config.yaml
n_experts: 160
moe_layers: [0, 1, 2, 3, 4, 5, 6, 7, 8, 9]
init: "normal"
init_std_o: 0.00698
lr: 0.00526
Below are experts of layer 4 (counted from 0) of a mixture-of-experts language model. Rows are named router (the router's row for the expert) and show model dimensions 128-255. Each number is 500 + 40 x the weight over its row's rms, rounded and kept within 0 to 999. Numbers have three digits each.
After each expert's rows: a language model's description of what the expert responds to. This comes from a sample of Wikipedia text that the model never trained on.

# expert 58
router:523473545547530560520469514491487465509476542519504479501443489505497450563468437499491523505492536543431436495538510456494517450547509553523486460455438538522495473540526491484493475543486502529502539461434493494546472477397528533493513558489493577540546500490500486382537513478448508502488389562461454450472485507465453537527479439488491515534496415439446476515507430524568530459533
What it handles: Conjunctions and linking words joining clauses or list items, mainly and, plus but, or, as, than, while, until.

# expert 40
router:435482463436506446542469511479520549495491479497508506473444537494507475530519439454502539408512573571453544532460510426474578443539481446470484489542545530514460523464479521490483606489492430473473497483587485480375431538516533499496491544431488541475503517514569463512540549444493483542473482513444474507450489521414570558526529502522426514544429544463565443485449475474551563466515
What it handles: Articles and possessives (the, his, their), year prefixes and table header rows in athlete career sections, e.g. Career, Senior, Club.

# expert 36
router:504502548516505495492510469471524479527498568569517498480477530432535573514460504506530502519559458526520479496443517431538517479478530519534464439450511464508423380501481480443479532541455523514335517477449501521467511527509516587449477496506474458480537509460476518490488536504480584491471500542521476473465503528518528503603493461550512499497504437435476469533396476524457548505486
What it handles: Decimal points, commas, dashes and units after digits, such as ft, mm, kg, hp, km, plus odd inner word pieces like x.

# expert 2
router:529452468488555492513492501574477500343425471506442452496467513446509537549489507474487505539492451491502452462519505453412475482495542482558540498500548662488467488507506477476466549514502480501443512500514498431494493519465506542445400506473458522533484494484495491494473480481510482523493481569490525487499545460497434528530507480517472505540430541521451412502393489494466411521533
What it handles: Adjectives and nationality words after the, a or an, before a noun, such as new, local, former, well-known, Israeli.

# expert 35
router:485483499516469535529509485487527440474562452474488547565526535472519492562463469506462524527541435505500545488502541462441491489446495545492548472523507469523518518343518546492518534494488527512453500527444509481452396547565518573511524509542545478456486402535489545513514481535474509440469514543492513497484478540526408511433471502460431501518472514488477454617423540549496424507558
What it handles: Heading markers == and ===, See of "See also", paragraph-opening words, and word-initial prefixes like re, int, trans, pro.

# expert 28
router:530450484443547492530456524510536446502495521607521512470497589479505445534500482446477555537518507537458507501486473551557502504531527541467530516515507559508417460478489521524538500527462438553468503434551531425427505515499530488525468561475464461439533470501491520538497511521439586525427550500419448507454488479480482492525470471556421469475497502541486483518535507552518554527522
What it handles: Opening parentheses before converted or secondary values in numeric tables (−4.3 (24.3)), plus minus signs, degrees, dollars and percents.

# expert 23
router:458453411480458496491516522485408504502435552490562565494490510438555505508446457506400556443535563523543515544535559530492501525506462473518499447465476523523545528478533453441491506521515518556446479443429483463444506488544474550490473548416461458558551453540472447474468484468458537522485527441458527443504581540545541498489520497470462454511503530494575526503496450433480541449510
What it handles: Plural or suffix pieces like s, es, as, ers ending names and nouns, plus words such as sports, art, Arab, Albums, Athletics.

# expert 59
router:519462436451510459517510488519473493499475566548480589485400527499533518449492475473477476492546533467457495509490510465540582521509615517544503447461492517531473500478500524382490438503505501482527506606531504419526498453529478516561514546454453490493508535506524547493553509486495519476419509457500479490438476504465563521562434407499508479487453533515522515579470506442485449522462
What it handles: Nouns naming creative works in articles on films, albums and songs, such as film, album, song, band, Track listing, Length.

# expert 10
router:465474494497479601523484563617490463478476435540517503467452560503536542487524514445516534408521522495466444457495509451496519498528472446476496451523417507603426447510484501528485455599432446515498502474545607514464445521470524473462466478487466543469562549483513453520531476454421559450451533465434522444483542527503521528473512549445513508452504528540520527523542446547447457470491
What it handles: Accented or non-Latin word pieces inside foreign names (ø, ü, Cyrillic), year prefixes 19/18, and coordinate separators.

# expert 39
router:474489465491443560526518468535468500461516514534544497473436515516523486449562484509476527495502396506578411520536575474513510432483480495504512454486461534574502497480494497444498386495487497513511468481518505481522514497555491524422457488404490499535513438456465439490495580480518517515486492532475491486500513532489445535560524474506467462574512524497470443513429550484545490516475
What it handles: Proper and common nouns or word endings right after the/The, such as United States, World, century, Games, Thessaly.

# expert 26
router:514489534522516477484481528507471490534549536520484484507438476504503471572536507491483503495487459535477488453553503416417537469476508508542578445481505540450540432530550454481463517475460557519482545572415507476529487496504542557497480560475481533520599499455475481448471485484449537443457462539440477476468447469436496521461495460536472500546456405415382443464480477587527527514545
What it handles: And, or and commas joining items, plus articles and quantity words before counts, such as several, few, hundred, eight.